From a checkpoint of a small mixture-of-experts model trained on Wikipedia: 224 SwiGLU neurons an expert.
Below are experts of layer 5 (counted from 0) of a mixture-of-experts language model. Rows are named router (the router's row for the expert), down (a neuron's output weights, with its number) and show model dimensions 0-159. Each number is 500 + 40 x the weight over its row's rms, rounded and kept within 0 to 999. Numbers have three digits each.
Before each expert's rows: "comes before" lists some tokens at least twice as common just after its tokens as in all text. This comes from a sample of Wikipedia text that the model never trained on. Tokens count by the router's weight.

# expert 49
comes before: "-", "°", "\n", "′", ":", " •"
router:535467419466547535546462434503492452556431483477511469496438553506547504547555464485492448517549559492494557511515460452427541505431477483486589489487555498508462464510425433484468509536503466497441490445429474401476562527455529522471454429535476522494551538482511533480539514497529484480530493531448562481440543513525532467440502519430530513397490497518502491454483463506405526481528401447479520500522557496463479434453525484500526466457517468526522427485496464482494518427526514
down0:518448495527469436521468532491495514515450560509501505578458456478511504468478486506532475445418496505478431522481474465561482596471505548463487554547472427513505458428544540511498548499504506479445436481429514493564513576517441529527510396460450505535514505496413569473448469513533567491525488492491543520481495485431558533545463536572564536530450503541536513522475545479434514430477442435477494426486518519510451471482461497553535545499575528492543426460454527536461485533499495
down1:507439488458474539487553471502498429457554481547614458493600444457560433489453409529511523454491479483467527387472509499519532428434515507494496482505483539506490513498463482502490406494486505485532455478543533559550450539490505518438530456552544420519517512547524515498537471492557487519518550505495503496493579481501552477483478511508503530532489500405454557594459508610489507499535464567565534557505544454503483472531534544470501533460508511474545489540521492479480518484473577
down2:501494538461490571436436522574537429458491508529496490510531488505469563458490565553495462454497478469475478528466486537397514537506504537523491537476542444485507587548511498455446507561505488449526502543500539591465453492495514603471524551504482526446545497510509534535568496536562539529544575519546518548460522502534557462519499456444504532498538477511516561527501400501491551533510523454461522551490416536577537497452416485480484506494500530442465509467515499536527414548530569
down3:483519485508593535548461564496513454529446575482509421566437524549563526513438445433438555421448544421482513460495492461498522537513515523563509558562546503528515555502447515562484506473443467507441456502478536499437537526557536468437440468475484503487507488489423478526511507533503440488505504513476495528488440499522551508548496512434491508509450567519495457424463505559504512445544474474518499514500472506406484499460447432517476530502508511568514451477572451559419498467497511
down4:466541553540474487543561529423564457529577561558503538541488486562522520502552448437535525467493483460454526507449488479489557558511531485440456530428479520512505560512460458457539446557490527506465425497557499475494552441534494400510526447465544518498516398521492546472452507477504514476542494524476559525525507495514493476578546471476404474510505462453482521464603459503580502443533502509507531460574496425442510532530438528520494483499448530484497521523466480506561480532456462

# expert 16
comes before: "-", "|", "=", "The", "In", "On"
router:522524455517518538460531496530487544524477537511509478473465511537638473466399505544494483519507538489509536479501510523492462528495496480509505483417497431465515482623458507489528505515517594476465548560461506503533602478512533553481439459568513532542502508475515478465519461471501540516539474506486581516525563491477541483552565572493508498546509517611528492536463536471525465603500499522567469492518467496440525546543499522505512446562519524538515518574479494584515420550472476
down0:501620481514559529419478552566462490490504501502525492541488537546485469525545474538421584467525482518519508526535539508492513563455528491488530496545474524572537567553523550535534582467487510437501475489489463451525535440505481449532414496512473475430494453463509490525514482464509494523532517476423484580481521505488509455524480489479472505566505531520539471471537532470481437514472539559469536536421538519495465428479529516618512489445459555516468540470374521453555477482500457
down1:479488570474506461527511508478483492462416518430452524528458504477488483519470422470453510471487414522427516504505505488451481514483496560545486493504450515446545549488472569477569526467453503480534551482580450530493545493592417418479537444468500560522526449529485488560451550437536482573437484476540470493478538439543419462484501401512444538542484482466474442529491530524592473542519496513528487486537439494475468505542540469491447474472549464477431452469560483465473487505490517
down2:538539478450517465480465380503502503468427523516540430567554533567488543501466454465424548507528525526559515510549547455496484491491506513410525509489503486447485508475506562482478491496505424561494507504482547520441463492574529522497526430505514437517545528480521478424459556481536559594470495504546491527517541512536534497429495469505509556504520491376553458423500532518491538531504494514513439446524500582573411476488457471541530554520514537493517493496512486465514438469526440
down3:501456541530481470438502545524470518447493561463492365588498495482525487522537418430469491593493486411490499539526427478506500480524502552540484519529513456518466531515538569496434487504469512503498429487499447497520519515497537485486483541429439501580471517540486517444497485515517457523544604445539541513496504415474545486370504494500510531483529515444471482519533417440518485497528561450501525508489465512597479517464496531484577485460496527459442505523476481538491467534530498
down4:471431524504583428544461509514528484548460502451533434566486589566493508466527487500418497544479532496466496511532468487445505549556488519516479473509501551464566488494492511504482519474570499479492493469523584484414575540474492526464495499440559516568501584525564468419439460562549563540556491452521470518456468462465480488433560508523429451521521507506495464492476609512509530584544556439515491510500545565543480499471493487506479492542552538486504507468527427504511513493458471

# expert 54
comes before: "s", ",", ".", " of", " in", " and"
router:537524552555482483558476591448559513459484568489531500468564533605462483400382516506471464489533459504410465542514548473526443511466512556490516550556520558428488501458537477497500440565489454508411523509484469511460513451482578479440530465455478498469563457513483564484388446490529524555467506476528487513513519540522477499485552558471475521554476530524492507494500506499525459497584464482464517494517490536463457470513484496507496488437478542455515442467514527524495489572476455
down0:489508472486416510542419532495477505523503454472463586538509494460500464578470425444425512490434513496569518479591512470482504499399551425480456492562471526515529437472525566523513505543580514463472548472478480490457513529493512484498456513483411485474549488501452478521465491460569524529563524530515482526519410488503456479506536460549571433489547523491447491500409521459516570512522487460479523455494508499511502471488535465558515474488579562540508584556493528513447559490514535
down1:478499480507481601543483567510436585550558487554460468491533522516491531539523475438497478449504489438461519478470541468575528483429547565476554593458484508543445519522454516546502557461558469467499497471573534490556503484523462543471505486460517500595591497391438451530551506463477474500483453598488481547555501497501533502479498558452500509460473536484480467503456544525438526503466534547455532443560510565509483518503464476476427548502462450442493482498453478501525489495513476
down2:494513482533562526526519464496515482518461505576538559579534487554507480548542504478440434504503522524453486509511475497505442432493609433467504500567499508577563491440620496549464520548554548496519513562556547512474519554457455539441479560530596486540559474510522421512515580481466488496451509429529488524488465509518486526482513518475420518528486498496552503516455466464525553518530560458490452524460525523562490428546484522452495547414523506489495513527553457452462499479515487
down3:440501501498464412554459499613512481515486513498482455454490458462484538510511534464584484465477507488508510462444463532494557442536491438468470467564524492442562498553494496451476456520521511450488521470499514504556509488525494564508437521517554484481509578578511426532513559577486488494534544450454555465534514496439489466513504494496486571504438520515505522500529476498521445518542408502493536534486468634552561416460482526499468522527389543568481519494545526504461500545490534
down4:529531514496418480575524490524470517565481453461491572487507502545478446497513426495448553475557520528466457472516491514444468509508514500475437537553517509475508562520572491521522523525500567560508531525579460507496473441508483540457540524523540502564465557491506466489438460451538410488489506503481490481501544483491579544563444463496433488476416512536562462459481547465506444574458480500440431443483484481463467520584537492587527513597513499525439459548494535514495501472463419